From a checkpoint of a small mixture-of-experts model trained on Wikipedia: 8.43M parameters.
Below are experts of layer 3 (counted from 0) of a mixture-of-experts language model. Rows are named router (the router's row for the expert) and show model dimensions 64-127. Each number is 128 + 24 x the weight over its row's rms, rounded and kept within 0 to 255. Numbers have three digits each.
Before each expert's rows: "comes after" lists some tokens at least twice as common just before its tokens as in all text. This comes from a sample of Wikipedia text that the model never trained on. Tokens count by the router's weight.

# expert 18
comes after: "\n", ".", " |", ")", "==", " =="
router:104086132140139139100123115108161109087149158159115144110129137115126130121162126124127120132138116114127142161113146115153146103100125113155107141100108127127138160133148164189082137134074140

# expert 27
comes after: "1", " ", "2", "3", "4", "5"
router:082103086125129138132115130136174128077137143150092076130137103091114089106124143115118088165182113109139147150124125098147125089149136124137108178087141153117167138125173153145127137148114150

# expert 13
comes after: ",", "\n", " is", "°", " It", " was"
router:092090131151172140159131137126155111094138129121151112159145109094109141114159109110102072154148108139106138143092153118164169121117144138129176168115133139113157150184134157143123122108115133

# expert 32
comes after: " the", "'", " of", " in", " on", " to"
router:121140121140156157151134154123141145072163151138119119132131096111133119124162087148146127167132095112168139161109161111132148124113109142100132155129111155132147182156145183146121120129093129

# expert 25
comes after: " |", " ", "|", ";", ":", " in"
router:065136112108136125108126138089136130106142119147145137154128133119144095099145099124114085164158099135131158127101127088137133097155143129132142157108125167099167115139158149161097143128116128

# expert 43
comes after: " |", "4", "3", "2", ":", "5"
router:103119087110106160100120107132156163096145140147146126152164090108110120048129105137121085141163119109112137140122118060138136089147141122132131164114127147112141104121139146170127137129106155

# expert 4
comes after: "\n", "==", " |", "|", "===", "-"
router:131086130159116149127126117103138121104138142112119138143150112103100133100159109123119099154157107097157168135098141117145155112108132084113137132085089146123137145154137147138138158100120148

# expert 34
comes after: "-", " T", " \"", " t", " b", " B"
router:105108100128145130116131146112135095093158125133128131120117110128112125100133097094107104128149140125108133137104123099151142103155174073155121143116109123098141140140153152146124168106142127

# expert 10
comes after: "\n", "7", "8", ")", "6", "3"
router:090101104140168175089149134125163120112118125129101129129142116127111130113130135110112130140122075148111141124111121099122142111100135129153148159076118138126165139154174115180115135092105119

# expert 15
comes after: " the", " a", " The", " his", "The", " an"
router:101142085129132171137124166103176118114105120146123125130145124103115123111132091133134122176134140124145156126142162104137154112130169117126125146115110121139153141158126169130109153128094125

# expert 23
comes after: " ", "1", "2", " (", "3", " $"
router:092111137142136138130129105152147142087123121153137107140157123127140104108133118099136093187144087128146160132086131110150137085136124114128123180099146162115151135152142140155119131134120140

# expert 9
comes after: " in", " was", " is", " to", ",", " as"
router:132091111132152166142113132104137131125153124125134123161135129096106118138145097110151111142154102104139132123101154117178160110151142118120150152131099169121135135132183147139102117151138133

# expert 22
comes after: ",", ":", "-", " of", " and", " \""
router:118093128123133148127142091115153135131124142151118124134147121124114117085140119104147089150166108098152154148090136113145140076152181117130143145127142133132140126137147127140119159133129112

# expert 38
comes after: ".", ",", ")", "\"", "==", ")."
router:106109096134162142129162119119152094110170157137139110115138119116122145113174094100143123155170104104116145160111129128140114116110135114124113158112102139130162155153144176170108140108104118

# expert 2
comes after: "\n", "|", "-", ".", ")", " ="
router:080094131156146146109137139135149118100142136134119122143134127108114158110123126112125103148124129118126127123103115110120192096104138128167134130120123133099153159135155160173115121085117098

# expert 35
comes after: "0", "9", "1", "2", "8", "5"
router:109107113143139155140144145140174133095136148150130106109181089081114116082146131100119099148135087099141168121124125081159132106123139129132132164076121134122164129148172167161111118140122105

# expert 19
comes after: "0", ".", "5", "'", "al", " m"
router:110139108143145142093151115144126129128159135115109101120149146092141136090161091130146121141136094116123170141133120088137132149093148123166107180096106150137160137117143193147129135127110110

# expert 28
comes after: "0", "1", "9", "8", "7", "6"
router:109129149139160164152130152136149140099141189144110135106160127105118098106160124126120115150123098108168163139142122113154132108082144138139146140079114131113180144147173144164076117129110119

# expert 7
comes after: " (", ".", " |", ",", "-", " \""
router:111148119158150136141130104094178118130142125125152107162140126127150139070142099139139112130145121132120152136100154106149144115142136084126164175108122145097163116150163151126088110146140158

# expert 26
comes after: " of", " in", "'", " for", " with", " the"
router:099130089127155152148099150112172121079143159138144114161128105073119128115133096127108128142110134092169148152143133099151153119144137125128144127075088151130145156145161176143114144129124137

# expert 20
comes after: " the", " of", " New", " in", " at", " and"
router:118113134094138132147128114114122145099167144145126117107156105126115096117134087128148137161109084133139175142119141109113116100129123126169140153118111129134188153153145124170096107140120156

# expert 44
comes after: "-", " (", " \"", "/", " /", " ="
router:124113111122129154107127100097151097108113134139145127131139105147126133068111065118114102122173128122145175137116139113171136107163167096129137135114110140098143134137138161148161165112116130

# expert 17
comes after: "-", " a", " and", "|", " of", ":"
router:101116113146142153114136090127125134106144113140117111138151135121129109087139153135166137144120129120126137154119137100125155105111136088127159159116126109163158144157139148142127117101113142

# expert 5
comes after: "9", "0", "1", "2", "3", "8"
router:126115110130111139116145131081144137090113121103130133126122097095138146121151127115131127112181111122159196126097152122173167131158133087122123158122104130107132157121141113172093107155113148

# expert 21
comes after: " |", " ", ")", "%", "3", "4"
router:092145103131179131140139099119161110081121103144140113120180113089118130117157119130172114153123094156123181160074123104137138131153132119129134153111126138116159150148127118156115149149109107

# expert 37
comes after: " ", ")", "0", "4", "3", "6"
router:090126106123139128132144108101148112112120122126154110122161098096139112125128109105109105124120100140131164139088148096132120130144146102166114150072132172105134143147144129139131158150129116

# expert 3
comes after: "1", " ", "2", "–", "0", "9"
router:092121108133112146119136147117167127085140121124123149135152113081120095115118106126108122139179130112148152112076123086161130104143128119125111158114127145107170137156199134173106136119116137